{
  "n_experts": 256,
  "experts_per_token": 8,
  "d_shared_expert": 0,
  "router_score": "softmax",
  "normalize_top_k": true,
  "routed_scale": 1.0,
  "n_groups": 4,
  "groups_per_token": 1,
  "lr_router": 0.00173,
  "vocab_size": 8192,
  "norm": "rmsnorm",
  "max_seq_len": 1024,
  "train_tokens": 376800000,
  "max_steps": 5750,
  "dataset": "wikipedia_en"
}
Below are experts of layer 5 (counted from 0) of a mixture-of-experts language model. Rows are named router (the router's row for the expert), down (a neuron's output weights, with its number) and show model dimensions 0-95. Each number is 128 + 24 x the weight over its row's rms, rounded and kept within 0 to 255.
After each expert's rows: a language model's description of what the expert responds to. This comes from a sample of Wikipedia text that the model never trained on.

# expert 21
router [141 151  99  83 132 164 130 105 132 156  82 135 152 138 152 121 133 139 168 112 128  81 143 137 126 152 123 145 122 154 145 155 109 175  93 132 151  93 170 122  92 123 156 100 164 152 133 167 151 101  87 116 157  94 107 132  77 111  98 129 149 110 130 110 115 135 115 133 136 170 117 163 126 125 158 122 132 121 116 167  98 169 126 120 114 153 121 109 133 133  93 120 112  94 113 166]
down0 [ 92 103 137 127 106 167  83 142  98  93 135  89  89 130  94 120 121 168  99 142 124 108 128 162 157 117 118 125 116 152 116 130 165 101 128 162  95 124 166  96 145 159 128 171 124 116 143 131 116 175 105 126 125 112 139 133  94  83 183 112 117 120 122 115  86 110 157 138 123 170 118 137 144 157  97  97  95 140 128 148 136 114 121 136 145 159 104 124 156 100 134 132 145 111 173 119]
down1 [151 107 112 185 131 127  78 123 158 139 141 119 107 104 113 141  76 127 138  77 134 116  98 110 111 110 148 127 149  65 128 111 154 124 129  89 118 102 128 130 130 137  96  75 135 101 119 110 110 142 120 140 116  96 155 161 114 124 104  97 160 122 136 117 125 132 107 121 126 176 157 125 129 156 123 151 131 113 116 141 135 120 146 109 104 137 153  89  90 128 143  74 184 163 141 121]
down2 [103 149 173 167 120 136 159  98 120 131 132 143 138 144 122 126 124 124 126 102 114 141  87  94  96 124 131  89 150  83 141  85  69 152 143  81 133 109 128 112 126 148  85 115 157 139 130  94  99 102 146 135 114 109 156 143 179 168  95 163 118 170 114 142 119 135 171 141 142 114 146 119 139 113 121 137 164 152 138  97 150 119  96 166 103 137 141 130 107 133 128 130 176 134 130 123]
down3 [143 110 153 122 106  90 136 101  98 175 116 157 166 150 100 131 138 140 116 168 126 134 144 105 155 103 140 149 127 109 107 125 213 153 156 119  90 113 134 133  98 119  73 104 153 147 112 120 149 119 144 123 126 158 110 139 134 143 128 115 159  82 106 157 153 108 125 108 103 107 113 135 141  84 142 127 122 107 148 100 110 118  96 125 133 118 135 102 115 106 148 157 135  65 107 110]
down4 [146 145 140 114 183 148 101 123 129 114 107 103 114 128 130 136 119 110 164 190  70 129 154 150 142 112 169 112  70 155 125 171 100 122  95 109 127 123 129 171 134 103 133 107 100 153 130 107 122 160 114 138 118 135 137 129  97 119 137 140 129 155 116  78  81 107 157 144 110 159 128 131 153 131 133 116 139 133  97 149 124 171 106 154 133 120 118 143 117 136 137 131 162  65 151 112]
down5 [137 132 133 118 117 110 102 140 103 126 108 119 117 134  65  97 149 168 138 115 113 155 147 142 115 149 128 137 182 134 164 155 162 130 157 157 122 120  97 149 166 141 135 135 134 161 141 104 123 114 137  85  73 115 107 141 131 127 119 136 137 165  91 126  74  95 149 172 117 114 117 122 177 128 155 123 111 152 118 153 150 129 129  85 157 139 137 142 130 160 128  87 118  77 145 149]
down6 [113 135 174 137 118 119  89 129 155 172 157  95 113 150  67 149  92 113  94 131 136 106 154 113 129  76 112 101 140 124 136 128 130 102 117 121 157 151 120  71 129 103 127 128 128 107 137 134  89 141 156 149 145 121 171 132 132 133 118 144 102 134 148 119 125 142 114 122 103  97 102 160 121 148 127 102 123 130 159 108 151 131 151  96  71 169 130 100 130 118 164 135 172 169 160 123]
down7 [147 117 125 129 108 110 137 123 145 183 152 146 110 130 140 116 122 108 105 154  98 126 146 144 108 142 136 138 111 130 124 156  95 161 132 147  89 135 124 138 117 144 115 111 198  95  87 115 102  99 107 148 109 176 135 123 136 124 148 130 123 125 107 155 161 135 110 135 120 103 180 140 146 117 113 169 136 147 180 166 146 115 126 125 118 132 122 103 115  36 147 105 159 144 114 119]
down8 [ 92 117 144 145 107  87 134 133 107  88 144 154 111 129 102 111 146 122 109  96 152 122 137 136 133 149 101 111 128 136 124  96 175 158  94 136 147  99 131  99 170 123 137 131 126 158 135 124 147 156  88 114 109 127 118  78 147 138 153 106 104 156  88 118 155 121 114 143 116  88 136  91  96  98 105 138 142 117 164 104 163 132 158 145 153 128 131 159 186 113 153 113  71 146 123 156]
down9 [115 148 123 139 147 129 134  92 118 170 100 120 154 104 196 130 141 140 209 108 194 114 128 139 115 134 179 129 106 130 135 150 118 125 110  90 154 113 157 154 119 129 134 113 136 100  92 114 159  91 110 154 152 137 125 127 114  77 112 116 114 116 146 126 131 143 126 146 146 111 132 105 167 104 141 124 124  60 126 123 127  99 114 108  99 162 141 127 127 105 128 116 118 124 144 142]
down10 [149 122  80 119  95 164 167 133 105 163 150 118  98 122 136 133 140 145 124 106  86 146 117 140 129 156 120 128 101 126 148 105 128 102 138 103 167 143 155 198 138 150 104 110 146 151 115 119 142 101 166 112  87 166 107 115 132 154  88 130 118 185 134 135 167 131 117 129 140 148 177 139 127 136 128 159 118 115  91 138 131  90 132 124 130 106 127 132 128  89 111 166 174 149 113 146]
It responds to: First names. Given names or their first pieces in cast lists, sports rosters and election tables, such as Tom, Jim, Rob, Anton.

# expert 0
router [142 123 104 108 158 144 119 150 129 134 137 127 113 154 144 111 140 152 155 147 111  84 141 138 118 145 114 156 118 172 117 183 141 146  94 122 129 102 162 132 133 166 158 121 168 127 117 168 174 107  92 113 135 120 107 122 103 110 107 128 135  85 148  86 147 122 125 141 121 169  89 169 105 145 174 118 102  82  89 167 122 178 108 124 131 128 128 100 161 106 106 137 115 137 131 131]
down0 [113 112 160 130 100 114 167 149 134 181 149  67 132  79 119 129 133 116 106  70 151 104 144 164 140 119 130 113 142 103 159 123 155  73 152 137 119 149  75 128 136 126 129  96 147 138 128 135 165 138 141  91 145  81 147 118 142 121 130 101 147 130 109 107 129 122 110 119  96 111 130 130 164 148 120 108 142 121  94  96 123 138 144 123 105 180 131 121 149 127 144 102 151 141 182 135]
down1 [151 143 100 133 175 136 119 101 137 115 103 139 152 140 138 117 148 135 189 100 114  86 139 135 115 132 150 129 123 157 144 167 109 137 117 123 103 119 184 104 100 177 121 107 181 135 129 153 165 140  75 125 196 135  95 149 118  95 113 118 153 108 136 160 114 159 149 130 117 170 123 139 138 133 165 104 110 125 115 143 106 149 157 129 146 126 113 112 148 131 103 104 126 125 101 149]
down2 [ 80 150 114 132 131 102 146 125 111 116 119 105 100 117 112 105 144 135  89 121 106 163 167 141 127 119 145 122  86 123 125 116  92 139 123 191 101 185 161 107 138 148 161 131 127 170 128 126 124 124 119 123 154 169  80 151 111  74 122  93 121 116  73 115 143 131  93 139 117 138 128  93 154 156 134 145 124  81 150 111 131 171 116 139 160 133 136 141 106 107 143 124  97 120 120 128]
down3 [117 104 146 116 172 141 131 118 147 129 157 124  96 184 146 118 106 143 161 121 161 145 132 104 101 126 120 120  89  83 130 169 145 158 126 115 119 120 114 147 117 148 121 115 129 153 149 146 158 108 101 112 126 123 130 206 158 177 131  95 102 121 138 108 128 113 152 103 145 104 146 137 166 123 152 117 134 135 123 136 107  89 111 178 131 112 140 126  81  95 108 142 123 134  82 169]
down4 [147 169 156 143 133 110 113  88  87 175  95 181 166 126 107 131 154 143 192 125  98 135 102 157 119 137 124 153 131 154 101 127  89 128 118  98 140 107 110 148 108 145 134 120 140 121 174 150 157  89 102 124 144 101 134 152 140 137 137 129 116 112 142 121 126 113 157 108 171 105 137 152 109  79 123 126 134 113  88  91 129 131 109 132 158 155 163 129 172 126 127 103 105 139 118 102]
down5 [114 142 143 133 177 159 119 131 153 152 125 185 108 167  92 117 148 141 163 155 130  85 157 139 131 163 132 159 115 139 116 155 153 139 143 139 161  97 152 170 122 146 152 121 177 149 120 117  98 101  57 120 158 128  93 120 117 110 111 147 149 106 145 112 143 153 127  95 155 163 141 159 147 109 155 139 137 124 136 129 122  88 102 159  98 131 125 113 129 124 116 131  82 139 117 138]
down6 [100 166 153 141 119  83 108 143 130 121 134  94 148 174 144 126 125 143 125 113 172 169 144 143 136 150 133 154 107 129 151 128 134  96 136 116 106 123 116 111 119  86 112 106 150 169 128 135 149 112 156 106 174 160  89 148  91 156 142 162 139 115  95 142 134 126 103 121 126 133 101 160  87 144 115  98 117 123 143 121 101 144 172 164 129 126 173 142 107  95  99 175 155 113 150 164]
down7 [162 127 153 169 171  84 116 121 142  75 148 141 142 119 137 134 166 145 147  90 102 124  99  88 129 145 141 138 139 103 146 149 148 123 128 103 131  89 111 107 125 145 137  91  63 128 102 137 151 114 126 123 137 109 121 146 158 156 140 133 138 160 155 103 131 145  60 140 117 130 131 131 119 154 116 120 164 133 136 133 146 118 133 102 145  93 127 112 154 174  91 143 129 191 142 113]
down8 [137 119 127 172 148 170 152 147 111 147  96 124 137 136 133 150 126  66 144  72 109 113 117 119 124 146  95 152 164 142 167 116 138 152 168 111  96 156 132 175 118 126 104 147 169  66 143 154 110 116 122 134 151 110 149 181 139 140 157 124 143 117 141 112 168 141 146 126 112 144 148 121 112 124 139 110 113 163  85 127 125 116 115 113 137  97 110 138 122  97 110 119 160 175 121 113]
down9 [136 128 137 158 132 171 153 146 137 143 114 170  82  95 113 127 133 122 127 126 117 105 129 144 146 130 170 126 141 124 135 111 107  74 105 160 117 144 121 158 141 157 116 126 114 164 163 120 117 145 166 146 151 142 107 141 158 147 120 106 180  99 136  83 115 168 163 145 113 130 164 128 113 121 158 145 116 165 167 158 155 138 145 140 123 101 142 152 163 187 132 127 100 143  82 126]
down10 [120  92 119 127 119  74 115 161 141 160 168 115  94 162 126 125 116 125 103 111 115 142  90 131 116 131 152 143 163 111 111 121 160 176 123 155 116  86 137 107 133 122  98 107 135 131  94 117 134 138  91  83 118 107  78 119 110 102 138 181 117 112 142 125 140 163 162 152 134 122  86 116 122 116 154 114 109 177 159 146 158 154 121  98 108 100 123 113 130 137 135 116 139 187 129 114]
It responds to: Name-initial word pieces. First piece of capitalized names and proper nouns, often starting a line or after a comma, such as Cl(audia), Br(ett), Mc, Jack.

# expert 63
router [150 123  96 147 133 134 142 152 142 155 115 163 127 122 133  87 112 178 111 104 138  94 153 129 115  97 100 151 101 148 120 125 142 144 131 129 145  65 115 132 152 166 120 121  92 176 109 147 134 160 135 125 134 164 157 149 158 141 163 100 101 124 144 138 148 159 133 136 133 141 132 138 144  96  94 128  94 165 131 151 117 132 143  64 140 150 116 139  90 173 123  93 119 137 119 178]
down0 [136 115 153 141 118 154  99 135 160 163 138 143 127 146 132 137 134  98 155 105 142 103 129 137 141 149 137 112 141  75 119 129 112 110 140 103 134 124 148  94 115 137 154 147 178 193  95  84 143  98 136 165 159 135 140 163 106 148 127  70 113 144 124 125 128 129 134  80 152 156 119 124 120 178 129 115 120 125 145 122 137 111 120  91 119 110 116 182 155 133 137 149  94 100 165  82]
down1 [156 123 110 106 111 126 148 128 163 153  86  96 104 152 119 125 117 125  81 148 141 116 161 114 145 145 120 126 110 123 153 170 101 135 103 160 108 137 144  92 138 128 157 136 160 168 128 129 101 103 131 180 154 129 134 113  65 136  93  89 147 107 170 104 112  95 102 124 122 103  65 155 142 137 121 123 134 142 106  99 147 126 116 117 102 145 118 147 150 149 164 110 160 135 164 111]
down2 [117 150 145 143 153 146 110 148 129  90 126 149 119 109 174 127 146 133 187 134 176  80 101 131  70 129 130 143 133 119 122 106 130 122 120 111 127 100 167 125 129 128 114  99 120 157 155 170 143 140 113  81 111 122 115 127 135 172  97 142 177 153 124  85 109 158 108  88 159 148 105 162 130 178  98  87 144 124 133 131 111 146  99 144 157 101 142 109 122 138 138 123 133 133 141 120]
down3 [104 149 123 128 104  90 146 152 140 171 141 138 139 122 141 123 122 146 144 127 146 118 139 144 147 110  99 150 164 133 141 134 135  99 145 149  92 116 120  73 132 137 159 148  98  85 118 126 151 138  77 151 136 127  99 118 145  88 149 112  99 142  69 123 191 120 108 203 109 120 140  89  76 150 153 103 142 137 129 153 152 114 143 147 109 130 104 124 121 121 125 115 152 129 129 155]
down4 [106 110 146 106  83 153 109  96  94 126 165 101 172 109 149 142 123 134 133  96 117 123 106 151 122 140  79 142 133 129 104 132 124 160 110 124 160 111  96 140 113 119 132 125 124  93 136 142 116 132 148 108  92 158 144 153 185 110 166 153  87 137 124 145 181 133 108 146 100 143 122  80  76 154 118 134  98 158 129 142 132 110 136 110 164 139 178 119 145 149 123 128  95 124 114 163]
down5 [145 128 126 120 110 123 118  95 110 100 131  96 121  85 131 147  70 160  88 112 117 130 118 119 187 118 108 143 153 118 121 132 142  85 146 104 167 103  92 139 172 135 125 161 130 116 104 161  96 130 158 132 134 150 142 152 151 125 168 116 115 110 136 101 129 175 138 109 165 159 119 151 143 150 139 142 131  83 100 117 124 119 128 102 134 135 152 136 128 174 128 109 201 136 147 127]
down6 [147 126 129 128 127 111 113 163 128 198  90 113 146 141 171 103 105 130  74 176 154 132 119 123 118 103 128 112 107 147  82 134 108 108 155 146 125 158 132 129 122  91  86 149 112 169 119 124 122 107 109 170 163  78 156 135  98 159 109 159 151 118 156 136 146 135  93 109 108 127 104 164 169 139 150 130 113 110 122 111 127 147 116 125 141 149 114 126 146 133 178 126 142 149 102 127]
down7 [150 115 118 178 183  69 150 116 135 169 113 152 128 133 152 134 124  92  69 130 116  98 139 109 135 144 146  74 170 101 123 157 133  95 113  93  94 158 149 123 124  95 154 156 125 100 146 154 120 135 129 142 104 134 117 154 100 126 129 150 136 156 135 125 145 115 121 113 131 133  75 141 138 156 156 155 139 127 113 143 121 134 122 117 131 143 101  73 148 113 130 115 175 136 155 150]
down8 [114 116 130 127 148  92 140 130 148 109 127 128 149 139 149 126 155  88 143 172 135 119 120 162 101 149  53 151  66 119 180 129 145 136 113 145 129 153 115 108 123 143 133 129 178 124 117 120 152 128 116 136 120 157 123  69 158  70 142 118 150 111 119 151  77 118 114 143 147 129 140 131 132  94 123 148 122 108  97  86 123 136 137 141 164 126 141 157 125 119  79 101 117 101 133 114]
down9 [ 86 126 161 136 122 143  92 118 109 109 130  93 168 159 159 148 118 104 109 139 145 133 134 145 131 131 150  84  59 144 130 111 135 170  85  92 112 139 109 125 158 130 112 104  85 120 166 128 128 142 115 115 162 127 128 142 155  86 153  91 112 121 178 108 152 116 121 105 158 118 124 125 121 170 141 180 147 116 146 134 115 158 109 135 142 165 142 132 125 159 111 120 136 159 130  92]
down10 [111 149 105  90  97 115 142 109 147 146 151 152 110 102 143 147  91 113  85 119 156 121 166 100 132 135  90 132  89 120 138 129 139 150 140 137 133 166 133 142 178 156 137 104 135  95 100 150 118 164 126 158 127 111 115 101 106 123 133 108  69 117 155 164 136 166 123 107 149 110 102 120 147  94 157 117 126 165 128 150 121  50 142 129 126 103 146 163 139 137 111  95 117 118 132 157]
It responds to: Inner heading tokens. Later equals signs and words inside section headings, such as === India, Track listing, Singles, Interview, plus names like Steve, Harry.

# expert 29
router [135 160 148  75 129 135 137  88 147 112  98 116  99 128 124 114 124 144 131 156 127 112 182 138 128 120 150 126 142 161 147 112 136 117 135 134 139 138  99  84 154  90 108 124 165 101 128 127  86 134 109 150 173 147 107 177 102 112 121 133 155 147 114 161 150 126 139 107  94 118  82  94 121  65  92 139  93 153 148 116 137  98 138 139 116 129 148 153  96 116 136 110 133  84 100 104]
down2 [151 119  99 124 179 181 160  93  88 145 118 136 140 122 128  93 144 180 121  99 131 133 116 168  72 137 123 114 100 131 109 114  78 107 153 125 166 120 157 112 118 147 100 126 139 105 163 122  90 115 141 133 138 142 108 124 111 131 117 159 123 152 139 137 167 106 112 108 109 165 165 109 119 130 158  89 117 105 132  89 112 171 142 147 169 123 108 159 104 140 124 117 151 115 124 151]
down3 [157 130 155 150 179 129 102 122  99 115 123 120 130 101 154  98 154 145 104 118 145 182 124 134 107 112 121 133 140 123  87 129 103 104 104  88 125 122 162 140 141 101 115  79 154 135 137 127 122 100 134 114  90 125 144 109 122 159 100 147 125 106 176 119 162 109 100  87 131 162 152 141 147  93 106 130 143  66 118 117 132  96 137 105 139 108 121 138 107 122 193 163 158 110 122 124]
down4 [117 127 116  88 125 122 122 103 106 162 125 108 152 138 184 121 104 114  61 157 109 166 130 134 104 150 114 106 120 100 117 130 145 124 143 118 114 137  97 157 149  94 145 137 125 169 100 117 142 107 151 156 146 124 136 101 101 173 202 138 115  99 146 123 144 125 134 106 122 161 108 153 143 135 110 106 152 129 108 100 152 125 126 146  96 155 137  63  99 109 136 136 107 110 152 149]
down5 [177 149 155 180 148 136 130 101  96  87 115 113 144  82 142 143 124 144 109 119 162 150 129 141 130 150 162 154 103 115 128 119 122 105 133 105 158  96 130 144 137 125 144 141 109  91 170 133 101 107 160 128 133 160 145 136 155 108  90 103 102 165 153 107 138  93 130 137 178 146 106 104 119 105 120 143 119  74 120 115 102 130 144 118 122 125  75 156 147 108 184 141 153 121 126 124]
down6 [162  81 144 118 160 147 104 127 134 124 140 120 120 135 107 181 135 132  78 152 111 146 125 123  89 151 131 133  96 159 146 177 111 108 119 103 119 140 164 146 138 137 112  92 137 151 125 119 159  97 114 115  96 134 111 144 106 136 116 150 112 158 134 179 150 143 117 102 139 104 207  94 112 136 130 110  85 121 110 162 112 156 154 137 107 119 121 131 100 108 123 107 161 163 141 104]
down7 [178 152 130 146 119 159 176 127 122  81 133 174 118 117 125 143 110 109 184 103 171  85 144 102 189 113 127 143 153 107 150 106 121 109 128  98 142 120 134  88 131 129 123 104 137 133 163 166 102 133 125 114  84 123 122 153 144 147  81 138 139 151 144 137 124 140 127 162 168 140 112 134 120 124 109 144 116 127 132 104 155 107  75 102 128 137 120 168 129 123 108  95 101 130 110 149]
down8 [ 85 127 113 119 143 112 162 118 107 157 103 126 163 171 124  75 173 153 163 164 155 139 109 182 104 137 119 125 116 117 139  98  91 144 145 123 121 136 114 136 130 150 114 157 111 129 141 100 164 126 114 114 133 121 109 139 145  74 123 131 110 130 112 124 156 146 122 126 119 145 175 154 182 155 118 109 140 121 168 112 116 131  84 134 169 170 131 133  85 120 130  96  89 112 146 130]
down9 [ 86 113 140 132 120  58 161 121 152 177 119 105 141 120 124 158 145  76 129 125 126 179  91 105 110 113 136 155 123 126 137 130 149 160 118 125 135 143 120 113 129 128 143  94 102 126 111 146 141 167 138 140 153 138 104 142 137 116 165 172 137 124 138 134 119 103 147  87 117 102  62 171 143 119  75 144 119 123  91 152 142 134 123 137 136 169 127 113 172 105 139 115  99 135 120 137]
down10 [110 148 103 116 126 165 148 153 122  94 129 129  99 121 157 118 105 161  95 134 153 145 122 131 154 142 107 101  96 115 124  96 107 107 110 112 135 114 160 123 113 137 143 111 140 191 124 146 152 105 128 145 130 113 100 170 116  66  98 110 103 125 182 116 116 109 122 130 148 170 128 116 165 111 128 103 105  89 142 120 116 124 108 129 116 154 112  88  93  88 154  80 173 153 141 146]
down11 [125 167  71  91 132 143 140 123  96 134 148 158 118 179 164 108 127 109  92 136 110 152  78 134 121 110 107  93 135 158 138 142 122  87 122 113 113 125 118 148 109 128 128 143 163 149 115 128 125 140 147 121 160 183 117 124 130 147 174 136 172 102 140 163 150 151 149  85  85  81 165 127 129 118 157 109 113 135 129 124 108 126 135 129 109 143 125 151 147 121 140 189 102 145 127 134]
down12 [170 134 112 128 112 182 109 150 115  96  89 153 102 104 139 141 107  93 115  84 126 162 120 135 122 135  95 151 116  96  97 114 126 116 128  94 139 127 121 138 119 110 149 146 139 114 107 135 105 120 136 162 134 103 145 121  90 127 142 144 121 117 150 149 101 130 101 154 127 198  74 148 147  95 115 110  96 140 109 119 131  83 117 104  80 110 144 124 110 129 134 140 142 122  83 189]
It responds to: Possessive apostrophes. Apostrophes after nouns in possessives, especially women's, kings', hospital's, and sentence-ending periods before a new sentence.

# expert 9
router [ 97 121 126 124 133 112  94 134 116  90 152 127 117 150 162 137 150 107 165 104 123 134  75 117 129 101 140 126 149 120  96 144 152 130 134 145 170 121 165 138  74 165 107 153  97 116 177 122 155 154 170 117  79 136 145 106 160  86 153 139 109 131  99 107 112 104 147 155 129 129 154 123 111 142 144 127 167  93 119 101 142 124 145 123  85 116 144 149 114 135 101 138 107 152  78 102]
down0 [108 154 102 102  96 100  51 146 158 129  87 144  97  87 141 127 156 104 109 132 145 151 129 121 111 130 152 135 119 125 139 136 128  91 146 158 107 154 188 136 116 126 118 137  80 186 124 130 140 126 136 146 168 112 128 116 155 122 114 114 119 109 136 103 114 152 171 144 121 127 112 170 131 125 108 147 168  95 111 123 137  83 121 170 117 143 127 135  75 147 153 121 116 123 126 125]
down1 [ 85 150 138  97 158 120 129 134 128 159 142 133 155 142 156  89 147 134 108 132 107 145 163 178 140 159 112 136 141 121 115 147 105 126  91 162 138 121 136 115 124 126  88 107 153 124 109 136 116 147 190 167  99 155 103 128 139 148 179 100 156 121 133 140 137 137 135 106 100 124 172 119 131 146 130 148 126 116 171 156 131 135 177 104 130 145 132 149 121  69  85 108  99 108 101 156]
down2 [ 87 140  96  59 110 118 133 130  68 186 139 166 115 123 160 139 139 132  92 148 117 104 100 163 115 124 116 127 147 121 122 120  85 171 134 105 125 132 133 150 134 123 106 129 168 120 134 141 135 123 149 137  92 162  87 114 149 102 181 116 127  92 152 139 135 136 157 121 150  90 150 147 121 132  93  96 103 171 154 115 112 124 135 118 149 112 129 130 124  90 128 110 108 146 154 136]
down3 [110 135 109 103  96 104 121 115 113 196 149  98 169 129 168 114 121 186 106 135 148 159 160 136  79 127 101  99 123 158 111 161 144 107  98 159 126 147 109 101 117 134  88 109 126 108 140 112 197 131 144 145 132  91 144 121 120 114 113  84 138 128 159 119 129 100 124 152 113 112 103 135 102  89 127 101 129 128 147 110 131 125 129 135  97 175 135 132 110 119  94 146 156 145 128 121]
down4 [125 120 142 102 140 137  99 132 143 122 152 178  93 132 167 146 140 178 153 141 122 105 116 110 117  95  86 129 123 152  89 114 167 128 138 168  83  94 162 124 145 141  88 118 107  98 134 155 122 131  86 158 143 125 155 126 137  88 149 144 127 101 173 137 143 119 100 130 139 158 140 150 144 123 107 136 106 155 134 125 125 187 130 115 104 160  96 122 125 174 125  82 139 141 141 104]
down5 [142 147 150 143  93 141 126 110 125 108 155 168 139 113 167 118 159 149 128 149 177 152 138 123  85 130 133 129 133 126  89 116 164 190 131 131 113 131 145 130 152  92 100 127 114 127 123 100 170 150 144 160 113 145 116 168 114 116 130 156  90 120 130 161 187 128 130 105 100 101 128  90 108 117  99 125 134 127 158 170 105 117 124  98 150 126 157 122 107 128 120  81 107 123  82 161]
down6 [162 138 151 133 148 126 166  87 143 107 115 131 147 155 136 116 138 120 148 120 154 116 108 139 162 100 114 102 143 107  79 144 166 150 121 132 143 175 101 160 124 155  72 137 170 136 136  96 103 141 110 105 125 128 105  97 116 150 114  69 168 130 142 116 163 123 109 114 164  97 104  99 154 130 162 113 165 146 131 107 103 127 164 118 135  73 132 127 110 139 105 111 161 136 140 130]
down7 [138 154 150 118 139 134 141 119 146 137 117  96 109  97 149 131 166 184 124 136 121 128 131 142 112 140  73 144 128 138 125 120 139 121 122 143 144 149 136 124 131 152 144 158 138  92 160 109 120 102  90 210 140 172 124 140 110 125 170 105  71 122 150 136 155  94 133 121 109 179 148 109 125 123 122 134 107 155  90 121 146 141 170 108 146 133 133 123 153 121 102 114 163  72  99 126]
down8 [140 151 153 135 154 108 143 115 103 169  89  62 130 101 110 136 124 124 182 102 120 149 139 162 116 147 151 127 131 110 166 139 131  95 109  88 159 153 105 143 128 142 152 145 152 180 109 113 137 102 111 131 122 109  94 118 126 129 105  78 142 130 112  87 117 128 148 129 145 119 114 132 141 163 141 159 148  87 108 101 122  74 150 152 127 106 153 117 131  77 123 143 102 110 151 145]
down9 [129  87 142 101  82 123 152 103 127 112 151 138 106 162 150 121 112 141 102 153 109 101 125 130 150 138  87 120 109 167 125  94 144 135 133 196  82  98 118 131 135 130 123 111 133 170 126 123  92 132  83 153 139 155 126 128 121 167 160 179 140 109 146 167 178 148 100 119  72 161 104 133 151 109 125 126 103 131 129 152 145 145 127 129 122 120 129 143 104 149 133 125 175 141 148 116]
down10 [135 123 138 150 157 153 135 146 146 108 143 111 162 131 127  97 136 136 160 153 145 118 100 110 169 158 177 110 116 137 154 134 126  82 118  98 147 175 166 139 119 105 153 117 161 152 107 119 148 122 104 100 134  87 107 146 119 151  71 104 154 165 127 130  99 141 109 130 138 139  59 132 117 116 170 104 135  77 109 123 129  98 118 139 144 135 157 148 115 129 115 139  76 119 111 142]
It responds to: Heading equals signs. The first or second equals sign opening a section heading after a blank line, such as ==History== or ===Regular season; also prepositions like for, into.

# expert 8
router [138 152  76 101 133 125 160 137 127 131 192 126 107 155 103  79 164 151 121  93 127  91 122 157 137 155 116 138 103 164 162 147 129 123 142 129 122 106 124 125 187 130 134 118 128 141 109 128 142  92 132 109 128  93 105 151 127 130 123 101 111 129 100 106 112 116 150 136 140 151 121 156 114 133 177 135 112 144  97 165  88 133 120 161 182 106 126 127 149 129 121 163 109  89  79 154]
down0 [130  96 122 133 134 135  65 154 116 139 102 117 116 127 134 127 108 136 113 118 125 139 116 123 131 135 116 162 114 166 122 127 110 127 120 110 135 164 140  98  97  77 125 101 122 111 148 179 155 102 134 114 159 122 153 135 115  81 158  94 106 124 139 107 167  85 133 117 105 142 153 127  94 183 139 123  62  89 143 174  95 147 155  92 111 128 151 122 126 105 132 107 123  93 122 149]
down1 [167  92 112 115  99 171 123  99 126  88 151 156 140 151 130 110  99 103 124 132 119  94 113 138 173 113 132 127 161 112 103 172 140 123 141 126  97 148 112 151 148 133 146 184 117  89 109 169 112 133 111 113 120 125 129 161 111 111 112 155 147 128 123 178 186 116 137 134 141 142 107 112  74 115 120 127 106 136 148 136 129 113 115  86 141 125 149 127 107 150 110 158  75 154 163 113]
down2 [138 136 102 140 127 137 133 151 170 107 126 198 125 103 127 118 122  98 109  63 164  80 117  93 110 148 119 152 140 137 144 164 115 134 120 142 147 136 116 131 143 108 160 140 111 109 127 115 145 131 123 102 139 150  97 156 130 128 132 117 116 128 119 131 143 139 138 170 173 128 129  76 111  96 168 105 109 155 124 166 163  88 126 121 137  69 164 163 140 132 127 130  97 168 131 136]
down3 [157 104 123 106 168 103  89 136 155 123 119 127  94  96 112 142 116 122 128 131 121 110 175 115  89  94 174 164 124 137 115 165 146 121 112 120 131 108 131  79 106 148 164 155 136  68 117 130 123 150  92 119 174 135 175 149 118 128 106 177 102 119 135 127 136 101 114 141 157 104  99 124 162 102  92 101 102 119 100 137 128 160 110 129 129 123 144  99 143 140 145 118 106 136 153 165]
down4 [164 141 138 109 143 176  91  95 141 132  76 109 117 173 141 142 117 145 143 159 126  94 151 147 139 105 140 100 118 116 135 144 126 122  89 162 162 118 154 143 115 145 147  91  96 116 123 137 141 149 123 126 119 157 133 124  82 177 101 151 153  87 156 130 128 112 134 118 101 133 137 156 182 172 103 124 131 116 107 172 118 150 111  80 113 138 108 117 145 147 113 137 128 106 170 155]
down5 [165 136 128 181  90 149 150 153 102 104 135 132 124 155 120 162 144 139  99 121 106 112 102 127 124  96 143 169 128 159 104 136 123 170 106 116 136 136 135 150 115 176 155 122 112 128 115 122 111 114 171 138 128 128 139 122 112 136 114 136 138 143 125 168 210 127 104 129 125  96 134  82 109 137 168 175 141 125 134  96 139  91 153  99 117 137 141 108 111 108 173 122 158 160 101 100]
down6 [113 139 141 114  94 128 107 110 141 140 113 221 138 123 118 140 113 117 121 179 133 152 114 123 156 161 168 145 138 110 133 134 142 125 149 111 157 123 127 168  79 134 101 136 119 133 114 129 138 109 130 111 131 134  90 144 165 130 119 144 176 125 176 153 186 135 132 125 126 102 119 151 134 102  92 149 144 142 110  88 180 145 103 117 128 145 129 115 120 144 150 111  91 174 121 120]
down7 [150 140 149 116 138 102  97 135 108  95 153 160 119 108  80 108 129 118 136 117  96 154 140 100 169  81 166 131 172 150 113 140 192  92 133 174  93 131 127 110 132 151 124 122 114  91 145 121  83 143 132 149 100 142 158 142 157 119 115 155 126 160 142 114 166 119 146 148 120 166 136 134  82 145 125 148 141 136 138 144 140 101 139 126  87 107 136 130 135 112  99 128  90 163 144  97]
down8 [142  88 110  94 114  88  83 146 133 189 124  72 152 111 122 119 131 155 177 116 142 140  96 131 140 160 132 114 140 128 122 125 115 116  93 127 107  90 133  73 126  91 142  92 125  99 120 133 168 141 117 135 163  95 119 129 117  79 162 104  83  91 141 141 113 123 119 125 111 108 136 117 147 145 126  98 134 136 146 143 112 137 131  85 146 134 146 121 160 117 137  92 141 169 120 149]
down9 [114 165 128 136 170 108 121 129 107  91  89 110 122 176 117 126 155 167 141 118 120 116 126 132 121 144 125 116 146 124 165 129 122 125 146 139 158  92 161 151 108 178 151 123 118 125 161 145 101 115 173 114  90 140 100 127 135 137 122  89 149 126 112 123  66 112 146 132 152 113 131 141 119 128 130 143 148 128 119 126 139  71 141 168 148 121 130 167 142 124  93 139  41 154 114 127]
down10 [128 158 136  58 121 124 103 146  98 112 147 110  68 101 149  93 122 143 164 131 120 125 159  90 112  81  96  95 133 117 174 115 125 129 126 115  97 131 123 102 120 154 130 100 133 139 144 118 139 124 143  83 111 153 164 131  87 143 138 130 153 146 130 134 142 119  84 154 139 141 144 152 112 131 105 104 159 185 131 136 117 134 118 124 136 136 143 127 179 139 122 118 121 142 195 134]
It responds to: Name and word onsets. First pieces of names and split words, such as David, Stephen, All in Alleluia, and Ph in Phoenician.